Experts of a small language model: 10 layers, 2766 steps.
Below are experts of layer 3 (counted from 0) of a mixture-of-experts language model. Rows are named router (the router's row for the expert), down (a neuron's output weights, with its number) and show model dimensions 0-191. Each number is 128 + 32 x the weight over its row's rms, rounded and kept within 0 to 255. Numbers have three digits each.
After each expert's rows: "raises" lists some tokens whose logits its average output raises strongly, later layers aside. This comes from a sample of Wikipedia text that the model never trained on.

# expert 26
router:130108102084141070068117157118106134097125119112095114083116064156077141165115144143068184156145118155116092153076162145136126183146101104122099163102104141148082075114159157118105186143159106056153173105187095172115115085125203125126153138142146131100203152157152167131138101092159114091109088073164149118080159072183175164129142190162165101120121102058114162111159103101117120163154125121166157133109127107117149130103156124149117130139174085114169100086138154104127208113088099105151164102119150175094124167178155117147132150076172116106095096176153077101144067107107103096
down0:173111162150136140125155151177144150142151141105089127165162105129106139146133134111115155176134143102081110086151093078191092157112171164124149156142076125149067091105037076101129124118146130103143166152128180141162128094075140158111144129169156146090129048153091081082102149123093126136143156140076143102179116133091040140170092058153101166125082136095139160094085109184098166152106055133137136184139113110145130088171135102150101140128135133157107144133119104109064166197147183204163162126141121099173107170110122149084131150172126114121090128070121173123123146143078167101
raises: ",", ".", " (", " and", " -", ";"

# expert 57
router:138154096170102142111153160122159117131092106128129099084108162173155104151141132137196166163131103101134064106140181159146117110201190122143147127157099129118124078096147072116076118136199075048083131193093178122080120085109092125095108131121072134155083102061116161108101150144169141156158099136070071138108105139138135156132078062153107092154127112137152128133133123137097118172136103125180086147104137173103157119152105125120128123089125159082085101113185086111128130157106135107114086139226148135125198148193079167097135136175118135158102175090163181131146149109125147163
down0:106170132127129112105126085111112125186092155131122141146104087141069118079117171142127103153097076118126167149140156116141191190111151108141086097092133106078126147089153079172108178072126100186138150137126129142124173109139081164092189094139148078139138108104163146061100134172071167136065062138073147142120096191106075140138145134143127163130166129061141139104130166141159202152158076129160134130154120087102125084090148151163144073120088138108111104114144073130122126168112119144156100117112105132161109174079074098161175201155127134150160085198126116149196168094143155153
raises: " |", ".", " area", ":", "s"

# expert 16
router:142161085111126140140118073140110173120151090162124176122085137187151142107163116105165116098135085125151082144146107127153153187125126082127055113140161181128162156123063144137191144146117148091111125104167143137134168093104035144151161130157119126088192185180129171117175160121094122093092121063123146084162091154121153142146108159175165092153134115167106069105044081133073092126097138164136138056104156106094141110096140096100137122108168083149133121103151129184110139152138174167103125163195183107060159123160085152108137143096133114125163129089088157103150074121111088142
down3:111088088148108102094124152107155142175161133064037108079189126089097153155115097068063100133134146119102112168097078082109119126140165111144111119175132117198174172134122128131121121111148137138141159096100118152194143071144100093102129121129119186159154122150122120127137091176156169149122169086097147097121106142176100095186081092143136124103067168125223122106198149090133064160159123115160142042128114114157155149083125103169156122150127152174125146165166187143109182140069133092170119151113134135106120178158178098173135094103134112117160088091126148140125108119125086128
raises: " with", ",", " where", " of", ";", " and"

# expert 23
router:129173122094192122125095122172106154081104114128151148081120102200137156106171080072166158073066130173123126123115157162137040137087115097124111082120138165085105066143091196117172130094150155150186164152122166151154151141101127154146107059196146041142152167116140082121103141063074126134100127141120075135163128151132123156121145160160122127141077096128142168109038158148101071138166154154138165138128165124099148050122123133123120114090152128172137114141135155082103169130095176186132119144162134096149114147134126138098097101079114133149169164118182100143142124165086107139
down3:150129065168093118109146115110176120189071114087122193095097176148104124138117114085146118119125109153157108140091103168112125145135110145096110154110176129103106208117188182105110121160127143172186105126118046187120177115120088116173109118106138141110061141101062159120142129183104129099092102146112123132132139138155088158092171105137132130161133151160163077202102118120040126099089090166158137132161155103080149145156135089088163115116115170093140058151127136107123121125104099150137104126158197148114113166122068178139141060179083141159094097114167119127155144169137120203
raises: ",", "s", " of", " and", " at"

# expert 50
router:167128116117110103131164085096106147191141160172165058138158114149157152147100115133095065099088142111169126175140124164153119180238120147082106099181136212118120127154140137111167135150068136122128111156162176084123123099174117177140119115181177113115121181101127128145154106142174075112120091045037092153106046127172090119126132118160126109194183105118108107109133147064124123161059142127126133080142114145120161130126144163120142103129132116120135135105130128165118119110115118111148122114182159115109111124159136148106115130155140159130060104067150084120154104090125072206
down0:138108162083083169137098126125138139098117126089078129083197128148109108109166146157130164101184101098124129081135155057105091100182158138136133175117127087165136170154073146113117197174107164097150105147169120109099148095133085206113113140141126062142140109071163144155146144121088107077115135131136196122122120154131137121105188129147194162061126132098127182151154136145193178129121132161153158155000128093140162115119104116110138138132103141160092147133146105080107121116108080119101133144122149171107116088164169126154157143124107188148093081138181102135133064119133091062
raises: " of", " (", ",", " with", " and", " for"

# expert 45
router:136079157122104109144125152093158188166153094157081085101118130076173132161108145138158171091117148169143105155146146140132074120171092128083099147068093146144199156156152105163093177157098161098098154108160111128099095108134178183081170191114098115100175190117135138118087120170154103085098147071142148135195119111179114151138153091096181062123098111088144156148142142152078131168203082169172145145130126094170127097118093096163149107146095108114134120087104163159081163105103118106088194124111148161129147142166076176132132122114147091196128091132135069163110106090096112124
down36:065126131154156156117143089114075117109114137121115121069203100127124121099136116137143058126109072075183066108139133094095165110155203088130079173075143149111112123143125103187115150131110170135076139136197101173172113098103113150138187111139122205162076115126120104210140120105109173158117095150053167167119133127190131073195115158109104128135095118124091165136164139103173103143127146123126146106085108117116124145113193142110143041122146189130128143155127120140076137150156116136170125108121124147109121142106132127085115173167094125090133124209092174147095178124143153095
raises: "–", "+", " billion", " days"

# expert 10
router:163137151197140062153140152129139122093152135147117154042122081128161152181124122109130124139129148135161130144139067075133128029129108132167107138131110106122186177126171168131139134152153083109136117179173164150147120139152123165081163194098107210154180114147150084090088139166150075174130112168142066121081136151065080137162143087168116094148111157147078096091141111111115125114134135160166110135108084125141147140084147125073135109108102171131128191084101146150122197112106101072143140157168083154136130174106086087136129094174097097106079138135119135086108146106135159051
down0:160146159162159124182162129171109123131151160136110136123142129126171147126101141120124110198088130149157140158156110129124103121111146118107091100131180115176115102149111130077198145136191129080151128103166098114096108120159088117162033140220045159154070102113074079084096144099132109134140172130186164067153145117082167113133140141166104105147088075146092099099183102091141066104155140108083088116093212144090165159102197127198102155077121112097171112110135125116136166195132137121139130141083150122109162164124093111152132129153122154104126060118104127112116157135123087148
raises: "gu", "one", "ym", "ume", "umb"